Experts of a small language model.
Size: 13 layers, width 448, 129M parameters.
Below are experts of layer 3 (counted from 0) of a mixture-of-experts language model. Rows are named router (the router's row for the expert), down (a neuron's output weights, with its number) and show model dimensions 168-223. Each number is 500 + 50 x the weight over its row's rms, rounded and kept within 0 to 999. Numbers have three digits each.
Before each expert's rows: a language model's description of what the expert responds to. This comes from a sample of Wikipedia text that the model never trained on.

# expert 15
Description: Capital initial pieces. Single capitals and opening pieces of proper names or foreign words, like H, C, Mer, Le (MacLeish), É (Épée), New (York).
router:520564567455458534546565581542435425465501551437428455455453474476502562481466453439552466500560546452514444438570555435526558459547445535479540558536530478421550434440
down0:413554486499599417482502509468465654470453421487554519544536552564536478403518625496479540504501475433490451531518420489556426514522530487498533458460466505509441541372
down1:483471475504456454484524486453493594501524483483373525444563533482489492513486401465451513530539497409437547543531451594569397428490509549499564480495509456536577531558
down2:511479501557452473424453497498609508433530531484481485487571481383489482558510483637478506459454521557420618574500501437525524514528467520505495448586467536588533450472
down3:526495492537471520540454464473523538546465501546545477485496472469578460651387475576600475535593499490463421402507502540494487486482527554489472584577423419540511521519
down4:529432512503482499449525595488482469451559503470541515516496452521513451534474570557374466437593497460514544536512455480540465513518485434486563538472499550388401539489
down5:487452480511542395532550479445496481463547444519499469477452464495523502471485514456438466513545386491498474475483528456517465452533496543526473516568465420475545381527
down6:482560518469462551523460514423530487547498478484455463435497475555473403575519425518433571502552528516446536477548495510495554521399528450491555498512491547569524531438
down7:559480525562458560555500491513430514470446473403501477533520520389501457537478467600458450542560466500549482527546407522492440547504435446522529593443537504493529485480
down8:569421502533458446489579438543614556513446509487567479554567516538442485541542443567561494511485482465518443544526510532484478426412494558478513568549478500465375496484
down9:538469536506500505540506498453556464522552382516520476473479506527596498486484481446497513539492502533569525561519582573475506464483355571500489497464493453554488422402
down10:568470453387433403443524566593533349491523526581450481490547509502490432418500496451501444520485423474454479541468574592477521552509577488497562470562463534515443530593
down11:537571398456438558596549516704494494443439482483522445427437459462571493514451464503544477515424491582498467408536479503578492534518550598430502565433591561517528591529
down12:436569417472585511538449471516511492492484561543543540446552518489518534487485494492475527458430480554433391500458488615565456431475451539480599428504519594518482450488
down13:616506415450597533515473411493525573474512484478494448507561516487572508500502584441566499485502524537528414500503546599590515649538533519559527528432562475500516546449
down14:399521550469437595569506508477565582410461450541471447484561417501511382476475452601453440434533537474560574482484444545482435448462539473453435478530433444468494471530
down15:599492425443528468492500483558426472464451417481504546547608485405513453479516462402421448534507496536412511446416582476448472430542478633557556489589589556483518498369
down16:528484558480487515453506505513523497530510562510567406528484566498562459395569500436574454573510429457494428514452493469588502462470400512470495499351442570468515506348
down17:490476463521490410534426496542523550491552460502475485640430578460416546466512537561489537504568510436372493542503437501527566612494538620485553440400406523428541522529
down18:481450560471442470465485481464425556535538479621494476489479586427357547429480473544464562498481541445538405599484528453458483477554466534461609531640513521454559415493
down19:487535480528475569500421627568575437497534483489419486468507542485452540519521453468519465582400479439516522384475496391558513511473537472507561475584445454471539491549
down20:486487416494483485505512478525393576545487467495533513514502548462579500545425491462443468557446527428462508629458501463495446490496502508518558463562479494517533597485
down21:547458494501556408464595366521515504487520462523511373521549476484528593438545428456513566580528474459501546488477492464525438478564480488471476445482512546464543551492
down22:527502579555504573644573444544503520521531474507567522478504525449417515408496500475457523429549539429567556474451497442565482556529550499624444459495500478524533419529
down23:528509548501494463466433474484559461554485418443519560430401525535485449585511430548405483490373483535499515484446591426479510490531447522549571499444504491512457547482
down24:570565531540496537381623535508524550588499563518473445586465586403440497448502485453478509528580391515528562575443591476498501465413549539457473449494506526441513584474
down25:499524505458491447492544498560454484413522554495450469572468529433478551471391385552516485452501462545506442530507524471519506455512496515473528556516528497550504493435
down26:493507495524464488519532452506473460451518478616436530440480549399450449537479596503416451506474524549482534549534552511522524532511501530572493584459533427555470435475
down27:420534482550508576552489520503535499601467472453470465526492507401544554511544492477535512371557476544607561457515474518454447576536445446465483454424450549485515551478
down28:574495504480442516465505553480468478555520537613522513576595510541534514407431532471538418451530429500500495566495561501514541465414473437577557473533473429505568535481
down29:568509538555542373458486474541484459596514522546470453487544495438459484582520497527461549515434492555488493508468477412530563552453482484571483528537508479556464541527
down30:519488491553550583398472466505503459504534446489539571439492542433519457477453488546600521494505458606511484467574429551489541471497445465529438496539496602454467577543
down31:490400528520587419457457442451567439426590484552474460607542578509497366443498455429435506475526534638495455491498550575619514481451496595482558456550379534444531492503
down32:446452559531508578469497499532494480535534483482536409436490596532514469506564474432461488490521469526468546549437510559572430508504540488530482478546495441436496508545
down33:446549427498493455545554460510551501585563420523439580502568471580596450505496574492520590554520508508436497482478442561542447451571482500600440550537565557414476442502
down34:506441562554566473547538566484492445432609473500487532546524585482495496524519487492486544520498507548547515493473466524458484338497403532471490470424574484503369489472
down35:506418519396544552580488406557510560513435488440496497470401583567558494531567543526436549534507486548525437427471428410490458468530494440487445564499621491460570569467
down36:492605445547416597489552445573486460453525564403422509481497548490456502609421453546361526551444408572480500438489599413500494561531534560576493503456586460594566446490
down37:490525588444460466519431441513528453491357566520438497533505525464515523509438447425429542512503593527588607435559535482512460474479484486479491526595439549505475435609
down38:497592470423500569550412532592485429439509492481534489474481509484602425520464592513480530534467498465513476497513510532485504499421634457467441513451501554474518504516
down39:527482477481550528463542451559442525510491410518458496408371573504466528560458506477513437537436537553536492447432455455574500486518473614506469448560517512513491460466
down40:391487409509443473451557426476466571483454531603457536504514537613530444516516552497370487477515554501365601399582454536479479460431522555477578507493480526507549494566
down41:539503586518556485509465493472506541468513520507527476530532551555536524465537586410441513524418569533521548492559536590487595493534514490560512536432338485511486596511
down42:481576481554528460476496478478413487446487450487599625537473488529486500400521569505568473524517508512547540558483476426462576466479536530464443451618436588438504448479
down43:452530557448490518515518563529479560508424457473523495597443488485481445494521568458480541465570511471457536409486586482529600478489581535601519538537538550455501574505
down44:557501492538531496422529606529520448558446514466583494425535520486575472443486540538490539475517454564474529546580444536450503470541494546508579494423452466525472452536
down45:565519465384575510548556365466515485506401477490527530479549470526509460486523433457515588496476494536526453542523520509503475480444530516445470575486503507475484546396
down46:443509545472418429476527513480510495458453530395391409440480499414556524488552528472453456550519583514492509543432578508473461510494463450461570460572546563564448522515
down47:463526478494482485549505479520505534456589541448589503532429521538374543467568452495466574494428452528498382415511546377467505493407510509585499530521544492524468511611
down48:470488512428474428511500460455516442486485523501462464533521403542489425494460499428450531476452446614463490532620468485520486526538383465498486499441512558503547507560
down49:570466483485458461428458542537499505507495504517420503542536510395527517432447534495566519501531489481530548570550457517521401644473433424484482421539507418479556546535
down50:426480522455591512565570517421509521452521413573488558478510474444496470490417455452502480490435506485415557551536536477569468543448525360459453516514454537533460613405
down51:550530576479501471493487486549450528494469451512456529510503520570488523458504519478458521472428557465518509544507460555396451394450560491519488520536509522452485591464
down52:470525582469565592542548565532427429539515553478491509475463400571464498469482404492468479451438512651428504426507545467516510471460486528514453512455475522522449485517
down53:513549532489545430394488488471540398539487503499538513566499551484495484474641500492497477499475532508455474497526547545490522471502442535482558461471488464521425458498
down54:506535445497572506495465523475429588483542506518470543446549445559541460576464515595557516575547531566567470629484555486546551483580492503446555530495490567536434549463
down55:487493490548451549469544512470556399554522443505409496477546451514556504499488489411494510466447423533598505438457426468471494589488464513592544456565476436534491456456
down56:545471531448464496503511465537421431551423478461557528489543547500488481481549535541542572538519432439480564453538524474480579516555443436434445406403513536501431453439
down57:431590489424559510514471490466452489532544501522537451479436551531430465484464517472493576399383503567527516427531414511515482462491453479519489416525551453497540510490
down58:472571539537446487474555524558492454477403517572541467507464395520536529572430506516437422540535428513466540410591469468522451538456376507421466476493436518485528482473
down59:492359467486476464586507543542519619517529484454541430482564622431516500515538489448502491488475485479513516516506462478584511548551467526483568503470495517456492525587
down60:507533502445488502502501531509568455471524435579537509538524537461521521478603438473417530468526569511522479443461525487488510514561538462606416416511450504467565486466
down61:494438417593438485451516498476548506480631480578516556419468560508475525504502414596494466546498468414468483398404490534518530410480493452481415548449504500496515550535
down62:491480453491454567440516462569527538573503378485508507535506453533408471449478442451514502499421437504569630463383459393542454458512453460544463484537537541542497552483
down63:401460452510528409605542565576443454544572556455569389522482466568492449525541499571477412483430528487509526620473521499509461572523503475468503501492511503511461517534
down64:474551538471578572537526544445486549589561518543455515597490503532562579431625414426542404441479465565489534620558532507525403457426479448453578568472465438464480601581
down65:500602462436426379475515490500459522504537440469505452590453424384548482455466441510480480554479502533457519574522554414444538618499485486614471510456494537502556497583
down66:471477492338545616563469478544401489412516475456401488481531499454544422485553494542540496516519470513503530559551470424456482446433489504508456436454510608520408560518
down67:573474466481434411505476544627630425485515413418477510497475593503599469551483413445485530482462494602524526385477517443492454549509469558548606440541494557539628535533
down68:512602527465462481406412546458471423584436511526588411499533565496580484472547524542538550534506503570554526428528469512460501431516428490444497489423430463434472499515
down69:530438494506624612500546499460464422511574541476529486541435502616460517442491509551516494481439352555458562444538439425514433452539467587558547486596451501518473532457
down70:452374457484474455491591454516492503607469424522633433544460555457455466410478468497476486459519500503427441523440529463530459369496618549538477445540506575517540544590
down71:461500483584482498489508435557521572551483468490513553532459527559499559518447561433494513580452552549547444615509465483504508440514479581504481528490469488508499427498
down72:506384472550508469478470472516495489431474392571553527512484528517510510451569486548347484471474504465432497393535504527515554473527528458522466399545507535523496516573
down73:433447523511518528399450435429640542485489510444531585513483417499467481501375544542401568484524536473424538453520465510357435567467474529474364539481496494558507421470
down74:449505541511503473478431509444521559447477406504548530535550550538618527471438491541468441524578533635476556480458493513495565499479527558575532381453460487465487469563
down75:573508432489548544480393574508484464536507523509541516572479481490501595547474468413473478506493490525532471523602446502482426446473459530521439566449500553522373467514

# expert 35
Description: Noun and name starts. Opening pieces of nouns and capitalized names after the or of, e.g. tr(ams), Observ(atory), ver(bal), Ex(change), pri(ory).
router:526579547446438532541551574551445455461474560434419435446441460468486550483469460449553459494566544425495448435552515431541572453559437506477555532510548493456549437440
down0:446481469398537453607467539478462543384488496489494543441594560473468459513576466546623469509473617482446512540425402498456506550559484453546545410493527558484527514412
down1:523519514480406464514551471568487597582563560523530475562540614495446506609568420462522502493618483476450500475456422503536483466485449437476531502449409516533445446456
down2:553392526484528541475447466431491478463476423478510472490489562479604471517554512539562453408533495561461481524445504470581428607476567471396532576448533556508502611537
down3:526518494476514433550523521545515506447551527476451498561475579480514573569443446527467551419558490501493511522424490498481478469535513477577548451504561513540532468460
down4:480487504491606522498365563579571511506580494471504452404509487506466440518498541601586436546451540479499538526510483475443480381480372566505565537454628497523484482548
down5:439383563482466477506585474520474614585479588457533480429514569596413488479531448472485503491499503504520497568521480589537547471508489481589526501529607501507466572531
down6:528521522516488491517487539449519500496511452513581551510387594443511528461397449634459443476476433460542549634482550573459393506479505556535562475449440499470536562543
down7:578528495464508553484529436438517461514533479442453436526566470542509467447549502475569496510501597486510428445543491498501503531495565459515517419468446530470458584604
down8:574480462458437535437542517492451439581455474523433508481598561538439527559474501498558443488550449484520557470569506534511485517429466512502515463562519531540465521503
down9:585494562553568571450425451545446539479493461549435461555416609513507469565469480553564471531466520503514493463511461506471536524512504548626521494475460549421464563512
down10:497515475559534543526594451452550452461536517463496513504550499459504493497413551551493521481443543482463549483542573506525433518470507509437470496556591546450535399482
down11:509508516566537484460452568507501488537511481443495413511552496469474590515559531469366451552551480417407540487492591547511562423453405530484537530411518556458526620450
down12:580457543507491573537426481525613525462527398548557552451438519607489477553520502483426618515498447565428529447442409484476536460464545452525545487526443538479429548505
down13:483511529448482465546445418475524524458455535550466523463335467422483402556601495479518551408469484494471525507520436498464440472476518544435521471570571501482444494587
down14:510496511530517503578520521508455666533483507604515504519518441524567461524510518424509532587587549419511505547515538545510483462492601529508582469490474486421498401590
down15:541391479491478585441552485537423514557419505531569514426549576460405515559531543483485544449581499489430521508558496485594408464460539513550596555490444466553544515502
down16:458486567505470449521542507593442489517459532467349460588535456473553521432493448533419560555517559494561568529513515470500534512480390529476539568437421485541394449477
down17:591507502560451487538519424524547390498509457423506459516494519537510418506473472467505538497493508473459451504535518500546572521493473532547548472537578603519429594504
down18:456479478485527527502550548507466560529504516512453522502385562428489440451489536426362511346531431577494494468463436577509474580490459550336506402413499501583519575461
down19:468527453484542516488477457528461521567590432551492483510476465492384550569480548562475536440386567470442457507503448372581487509530411616481522573460465507527535548567
down20:514472539529519483509387401543599477584508477420489593487494555448526488432517629465513513428465513509533563546490457519511444564499555528541541573508552482540481391493
down21:428499577545485454441508616509482564472479442500559465529492519463480533508437536449458503494452529475527561441542508446542461607403359497493491483479510487576501561440
down22:485485455418504585506530562496482597497508457599446474427524423538470518539463507350522473473558451487526612474444497454487413528429563447472492484483458510473513455605
down23:451493485467468522515458499490535486586511605471444517478539481533593492500517489487537593605548571541536433442498409515517561528569536429486450460497536450543504520587
down24:520421476538473429524503560477454484597555516516447484519604453505524520511433565510402423541469507481587506519510533407538475449501449476451523542512510447474477464457
down25:462502478508486469473501488429467578486539491472453471569550513435481582529514512479496468452542493564509562394587522497603439521536524554509473499456480481480511530467
down26:488570496597447531478524547592424494374511453570493438514545542370537390551557479465475505521488556547474478488540501501503478567519414492536556510467498408501446532505
down27:580403497606520533483552506465511412497563673502490423543523479470497371448492534542492462566528443487452510514396474402418445527485499569461457496478465463480420498458
down28:540573498527520543499475493499533411511501488431515593518480442476569562373496505437506579494470436414440524518533507520481507490487571487547495452546519475506573491519
down29:409502496547542462507433515456503500518474521554439448480471492442437455550504369559438450486418564462594474472542529471621518516488551514519554448521543439589449548467
down30:642513523542527522464532489505519600598461468514566527455540547537592475514404519483487519441540426427486577515447540518571514541489517493395506561561486496514495433557
down31:473553495550507554461509540466457463543474463516553561478456532520434485448451415409492523437558477427524485485441514476543588463439493539544546506524459516537502499499
down32:456544517392446461462455587473464589524475518402497486504457512506624434557549490452518452512503525437470495524540422453355491440398558520576443488440526481501571451419
down33:564515507541521432436491440456499526483509442485491535594599349431516410534485450454554450555507524510511519473498544612466493470445481523445365510519434460556546580537
down34:436535504468506552479391563505413449526545432541540538514491405473502476434519453507550538474447437498563401468451602577553475530489448559473587483452537493512486554482
down35:454514499339540519531415516442479507515581553535487497452464523520492441583468594514469475498456428450530505487475525499552488408373453424570582527538405579621479465474
down36:534548607432514490476615503569430423460537530571545552442504487522537440450506496373409498510569492576531515479510491456475491444379546503476497529612519464491544480455
down37:518422528531528430388441509492508531505541483530482450502507417532494464531379519497387506456603481540443533526474532464406550499474530372493484532541510379484489391492
down38:477557506481544509461595450522445488482524392463525630489499522480502487456477533541508459545412547486567562558550507446585439545511470488521489523568354497478461450414
down39:516517581558439554519469508472521558519462440415457534448639483498518562377556441499532446514512511406581524544536493505532497423529491563525530516517398602493520456458
down40:553522508510448490462555556504515513483429495526499428418590388479451454437482459429442494557438468535489418420473534477590480380563458486479447553519601549471406465486
down41:495442567545481461560513500540529552447464556527559446495538503588405423525621448567502472500503470501512491500474502503520452425395441496474467436447518524542498485493
down42:574503539409503517497517519492463535551548550496532523489463481460553528573445517532470452529477560505468473524472454425459464504438575470630568537500470527472516536532
down43:374550444485579511458482525492480501553487497366479503550454534527567451501389443478488534422490592581422544581448459472551475590569489526468542422475484490487549574524
down44:539465469595448464552559506556461453468504478551458475388545503466391496597491534382577538523526476507503447479543569494549476574527488526518511515512449445513562509499
down45:516426518591464526529413472533528436457477551548530542558407528437419467587532460525485497581435476483529508511600468514525492557474542573531473546437428471593425522540
down46:509488499383422569506540580482497563534541543470449448471567502483519503483572482471430489410438504416455623512499559511455550464527430465425496459475546523532401454459
down47:494522441550513459450517555533534533554515479547477459411488586560492509540518522429389528598480456491484521495485403524457567428542484459452582534539429410500473477464
down48:455473398511485546448479523462547541522475516511435459552497470520531506542586526566553467471485553570470388621428577588493471479494528467488532459433522437388484441550
down49:483526453519539537475608633509499592517502549436430524522538477452509515477532356510506532440519532501413545456540501469463507546527522500480510408522513561450439446452
down50:486469480453444401475486433555520437595499488480426529532509484567555498485496535511373588604426407520489459443455457527539505402486442536557420376529529465541469515505
down51:505496508368422508462467494578590528460460553476505468477548493450547475497445482499503450463499599515469389452506453479431436543628507477523610502522560508488534511521
down52:560488549503565446499512517495504557476455547499396516495475419470430527423463512453473569458506454473461538430510464428451534491395473543537529520482572437464477590521
down53:547508451541501460511414463495486553400548593412487478450556482512524513568517513524531458469562534550414584566442541582486458545482516467459526478460396479538464527472
down54:401540480548438475530557641544512443490480469496533450491503482478489498537498596492496483494500509484406410555467460493470512530403526411487468558484522482487448483453
down55:529450465523490621439594500481416476452456490465560503525522511398509439481491484639492530452447491594564437447468480493570485460441486403455524520479559609402523489453
down56:515567559485574484565537493528501469572430542602521432439404504523500464649442539509537493489439398492480575484515470541593525469500534464519454465537493491519584455491
down57:498465486539524517430483536454474517530404558489446460428544483461447448512551466614496475450597460570499542522449498526557595483498466432517536517443529496431582562520
down58:444494539425574432565514477477493588407460484448509544458456483546492468477589583455530481551502461476483501603520475436458489491445453558545471414500524554503415476456
down59:456550514435513540522490469542447394512480443547541457529565489520541500439459473521476508512440547527456488570538535515498506359457457540480550422452526454403427572418
down60:532469507497546520477578490489569496576522501467526554487462417397467530432475594466489510472482521504464450464520433435496513586511521414561506476427542467528491519556
down61:462487466525540434523490482467525425432522429575488519563507540496501512484449406446469569462504473432517451487484584511498522463511502445566493553499457527529459417580
down62:519433478489544536516553509443477525576513586516473517438479421515484551589528530457521457490480556545505466507559475455631483516600490493486496560581524521449496417467
down63:521475449471422571528543418523499396527569500529455432419509530488432513575451456522494554462492492583457503464500462441452450519490541562440459711481482508527572546493
down64:478473507529479469444506592475533470568433560574483438503541512388557487443495545455433525557473531525437465382571489427461514498521529531529514476443516501575557467503
down65:453504542547518504472487523543482408537549503539507565515469488515569457511547413553469481352419429557462455487510531529461502553508457459479507483567488403496538511470
down66:534536498559404531479519435459478584580476546564519468588496468533526467549555487528515374376544500571480494439427513505539526502408469476517492431431470436486475512538
down67:415565541461438634489509583496483530507496412434478484514418470578514407429518469518598524427532498534386443598511418566474464510519432457549514531484573482528521487491
down68:499515522414523563479587507487565477438446487456440520511511547609530426461611509458492480560421469528498446458519462442532472553497416502402518447486478663475497496461
down69:496482449464452535438468517516509543513433488553511505420598473494524413490517491581557497541569490504476514553486505498517559435482572489525623601396463507477588470549
down70:456516414549510449552528460507416388403568376566545532511503442513439449562420499516548447423406438566402485482398524476578523454564547576626546563534495522473565588492
down71:595454563470601499559494557558560420601449448559559531481477500523393435481496450557571522534429481443519478520445489460544592479478497543419615436423594517436453540445
down72:554446513560477542444579588548502486533449372566493613480527492438506463595604473476480492452454419549557463555505437634509559492525463535482490478432526591497523465540
down73:407450471507435543481576492507494445423510452475537554456581499446571413414531463495454447413472509557525605555532435518468576511494506367482519598471518442512525442473
down74:560468531517551461436493457476537518478561466468534511501525518434523451467445530494493393415469545524537494505558504495422400453474461459462513461503458454524420514460
down75:510516645540496555469640539405382499495607539543562527551516463498523552454399474421453475467613486466537550493456493560507497554417632466553473517495593492519489451405

# expert 8
Description: Name fragments and digits. Inner pieces of surnames and single digits in tables, scores and coordinates, such as Pr-oul-x, 2-nd, (16–1), Kounalakis.
router:531566559445449547547564588532423431445469558430446437446440464459489556471467463440558459509574543423495437438565558477523558473553449514474551554532544473413568431438
down0:435436509424354437452488391490412493479483425459531434481463458457495599539564452450437490532521437496429503459496565547476524615456447529467429444499531477551408539437
down1:474473477483485579469394516486503518552451470554528525492532518536467537476512666397549543549589494462428510509504455443453472491510458553520505539522482458593564402455
down2:570501490477451467468494533494438522514493486530497501534460403553460499459509575486545419480409489433466563439542618494495540463545511562530487491507463434440515428421
down3:531475568504548461564486450564534489405604429481481564493464406553545525530432488526497573480602558489479494441434424538473507523436359473470472652461505518528476424569
down4:451508530493593484548472464567469550536374507531522466494603541434567452432475481505438537505456454457479484558519550532511500533431501585434606506577444531542409536528
down5:550463525488443496520522502457440472431461568466506500506567516487474512552389514454582415346496445504475494462537520492461521534418519402453511447513546475495485451513
down6:537470571507462529510505546551377504523447518528466473461486536535465478383519545493587447534480520475468573400570485507478510532461446455480444449492528516590426506412
down7:563498439464375545499453424543414535460413494488466559443441539500546491504615434511508602499480502472485466552533457480487548535497444517432516511453453506454431416427
down8:518514497438587494550527386505499594435647503574566547543404563494591502586578392513453428527514555548473558571487576523578571572425514458487582523510485541541487450428
down9:492519513450486462558514482523467609510518494569586426519483498513505514514575583535523518464436470485555545435448547458471523520475500365495543482404492460509564512493
down10:514516478451510444497475457429513499472507550529470425562518548525440473484482522456426527585558553547507479509532558451451486497561556549466533430546594438513495553523
down11:486494560541438398466458533543605532552565453547401525388549460517477446451591564467516473550511523538493475556498487498497373439534389543451536452442427456442493551488
down12:514469494507472403523548521499484518478562596513556455455537538469527488518503571586479463404512541517455545472566484457481452500486460529533528507515507505418475445493
down13:502500471536508379431555521565479400439501517444423501475457532434450483427510434498456473467495411500567473504471535444445456583555479371393500388508454505514400591481
down14:468484433506512540556551531439550577480474530575420522504470513566604475517451553392482476589543459501532548426505450500495434519463432470507577479488487389440519525607
down15:409552505500478471525519498434428523598564490453521455509485499527627463553534551479440511450517454482361445569560528444448495552483499490529561438553564484548576426543
down16:554549536463502564490427439530488468505439467430518561486504463512497436472416457549559518443425453502518433531533493587446498539501523599405571505486547426552493561537
down17:510515410422462535501497493531527551523473540520520486411476568548458536522504450461514418472555490608430462447496494499537580552434526498598531554558410529566544494553
down18:454536505473552527504519609551481578428454382494456487613512489614475531464392505570504516480482477530456529387605430444461472528499509564522536552507507503463505442514
down19:457477544460475331537574518423506607523483516428464523555521539556581460504428551470492456495501490538412463500501450497550547411551482463453459461488475504550461515466
down20:474488439447457408520457475491473567577444495562535486586567465420401474500423576520489592481510436525603518468524422508412414433511520450419435549564482550525480547594
down21:513603541502488533457540535522520584478522565508547536380434551412491563402438478453522505544547484552579492508543561568517516498429540465436491517412427494520469419481
down22:441530592503490469389483509533493534522497543509522470401492512498500490484429645507467492529492488465488450551452439442518534446455542448449540444523453460510563519493
down23:503470551507576565532397434480491494478514557451523583605456550474527405521503553460491566560512478484521570575569517445470505568555547534512430453569508480615526515402
down24:459481505497531541449533565484540500454444525433538601520512395405506477438552544512512549380394481520520551486518508476513498439570405478584415568606442450514528549526
down25:440514463589447406452400520492456490432562451544428610435531454617523482410537552590518498466565514562512461582482471506540507533451479448469500527490477450430448500512
down26:511510482495519596463403386536578525501492515471482579488422543520437426517521542512504568537457482533526488530565539483537436477513484534565614451566455447591524457487
down27:465468552556501492458477470548512498588496547480544494451512390546426489567531513551462471441559527448510434506475543468452493586497539493412471453509584377487564478526
down28:509525391517478391452461498446424568420540445520588456442542494428545517447513596507459545367531406459555572454550416522522577487415527585504433525512540490505490502505
down29:501411482549492570575493625476544439432586519496543534517453502461561520511553461484562490530537587551524403534484586581395506534560349509475490485476451412419430519538
down30:505469553423495493451533617479500480534512494530504507414549530542526476512452471406491522513567574461532507484390484541559492433511488505436539546460506396470493486458
down31:556448413524469493510534466599525511566547526530488479528347534457526475529476528514554512525538475459432565489495513394445469372466467432511512548505478515460523547475
down32:449455468475438477466478452438514501543500572562392502473473544504463481574583450413549496501502492530552482484488469407535497569518454534526501458617482539451468470449
down33:489530560605537492468520445501560422571519476426515498408459431475425511453511556501456592538449501453463485488509547426600594566516430585515577501524553520470445515542
down34:440450508505550529555582414498571495601499543509426463498528565452457462482580496533478496456510527541533489455475536507487471459513510558559544521423567527536528487523
down35:551533490471609559495573503535437463408583526503524553535403642458463528481449503484539533572519469454515562484537491445557526501464498464467541427453494534489516543466
down36:524441541527498526521509494529472584483417447583427477453524500535617433544473547528489501547480405412565495560537586459496546557567491609572521446529525497498549502430
down37:489505514498544475495563510476509420548534485525568536625546482527532444498584485509493470420446572528476473511557481649577534584589489474571570477519595558560625468498
down38:533596431565466480440522485489458505505452459445443511538545454449496535451529463439517542455586520488492526486529523528522527513466502432518491486595596520420464597524
down39:441471471471585515590548531507548518536528539497538541510558496482514556562460567501523483622562508487461441598504556524514381446483470520409441479522465560453436482487
down40:540556467501488637453567439523460531455456441572469422464512454569456473518491551485463480541417630497520477495471466489470499476557518460518514547546587442599470475371
down41:489532515550463487667496542488495452462419573454488596522535545485488542412551594493423483518454476444615529564542409588447517498562470547522545528496530430483505489413
down42:501477474443571520508593501525449586465564431570450533597476425512472593440479485500526526505481517481537493551534537490434523516483590563506491502561597499686582489539
down43:517529537574552406531639485518531503524436472481588429541534606372521457482485455547464483528547470431533521577470528556404556544567552556473530462479502473529478366525
down44:489424565466511526578486499572621488500546597532495531542486507512491559542522487536501601463491422457493533458548588510543546425453438645537548469521495533555499505476
down45:407449403579532553488464492453503528527491425519390499475492420456465486516502467548395479616421478441414613460446429479566460437479557546564417460528479458456482435454
down46:383567516545461509457590529609564403524472528487560501450524400498490412439529449511531424431448483523494544498491524531541602453538503429461431611556478568505480546440
down47:454577402488466472484496521532508475504497512539524483553553529535452516491542508505489502515471512455357565596505521525488463478541572460538558566559545399471511529503
down48:490446527467451601540539484550544476452470474660470525567515517397462472508520557417545542559507486522468525465499552468441424515468510574520347446504553485461532531413
down49:568490534423470569410516428487514587479496504536586491475560480490456545493384533429558513520539441491502522384438560410618542476477510545509419419516521451496452574495
down50:379497428549474486414554517465523528632492482475454571480510409405450485556461495384425508592473561504470424543501564562491516491487505456530541522431523507500528547479
down51:409474514573536433380578570543480474432463515475514511406527510515579553530469474468551562489482511540446471542526508464555500601563484505538470495507483502455504406562
down52:575539445485455516486495541519453448508493533561520474517528527512520515470524504443465452485574443492501474437500548548467464512450519355518541498420525424564439415449
down53:500649566456543592512483475412492504435476543632522509510523558471497421478440530431503420455443441480577541545440551521493528488510478502557510551506496562547520454615
down54:524442487544490533492524674492540527448475503502520531502473564409441490518485462632485543462546516539506503455452563512498486490389540524405470487446526531558509484558
down55:425434488530388478458503523417494493523550425503449499511510468431462567508511539475487471461443501410482604504472458443563474516550590503471474623500483544470531449495
down56:527531508519506476506505541535465507543498543515478615469482442427547448588477417531471521523598529545535506472451489510460547451497541477477593486564555426460438427583
down57:421541472543430554464535549490522464442533483443595468467478506545541554517471399470393548529416531554530480488462503463445492545503500476518528546592493494505526482603
down58:565539631463413451513568537548365547369434514459469550491459529499424459501519523431388460500557505442520528551572570456555493591464431456424561539505517518536508500486
down59:481498548360568490424381618485465446517499431512501431572483478519551522497448439474575529455515503439480564458495515505524521507485511517509579519441542547532556522446
down60:537450537483433422417514461575420435475571488513540550497513504420500477516576486347506523466488430534490508600474552537490575406561583469455470590569585508520513530547
down61:399519535515441494529485493511519491566569500514537478551544478589443590611541460541614533484532467470451457500466550503511415490550515568600465476533552496576543415499
down62:485374456518462563427544512505446530521518425512511579476461491510443495494418462379570507522521446551589540538533494502448583538468555478480534566510518458387571566561
down63:534409495438469505547446540489396439558452472481496496458516505466580497459426489480510508529524465494535539541554523458436538557491512498401468529400466630459500422580
down64:445480486467560542535507545497466581467536529470504530496618468467405520478457524471630491487460498581554457502529505537483518493620521543472500513454474605464511542545
down65:517565574525426484515499515585512506476472511406521436456483501519517535514485535427450557417472444556524535501541466429495461554521488482478463501574473423438487475491
down66:525495467517530523455514522478492545619549510448517502451470593558592492452552548474409436515500538546495480504462527499493543482468478425437472594560498545487505544509
down67:486469493549484518495506495506481424449450463430565505470585434580579496438580422484500509380548515470475572529523540469541482537492493442477537438539442494473457504576
down68:543524570535450519539505451502467581530479507478476478488466468420468593586528456487577458329453387502560535471473435375499483469448555512512430630515512458522407479546
down69:455410507454452543486527490529506470536495518495522578496497496606573521592543519444590542526498442453540485554445584442544536472558569453346536503594539478514469549549
down70:490537552487508531444526512592535512661475466526520478523511427514547588509520455515457528448478495459512463453600481428438568471488536577426497552419533412492536518541
down71:443418459477520521505441577521518543390587517566483471392408582543532471456426483493507510555519485588420518519513556481567498545530628550514481495490501468470540459562
down72:472402573539562516526537474502471497535522523459497534581464503496547499590509491419539492532553479481567474448526582458547494485587514453478380506590436527459575546491
down73:540615480442530530573529459481523464456501469435486486534486495522575605527571446417475531474522474529538419464467500555520521459496503546536488550492554575525432458480
down74:431510487594488521594541484540478516424424439465517530451493468509508503487389474413398471547493556495492450547529553535500499439451514521574536470441471497528456543532
down75:633575512540571546437483574399520502573480519457520516545436491442543438544507483473433495421505407492514447407576499533529496519532563508556542383475556538408539434436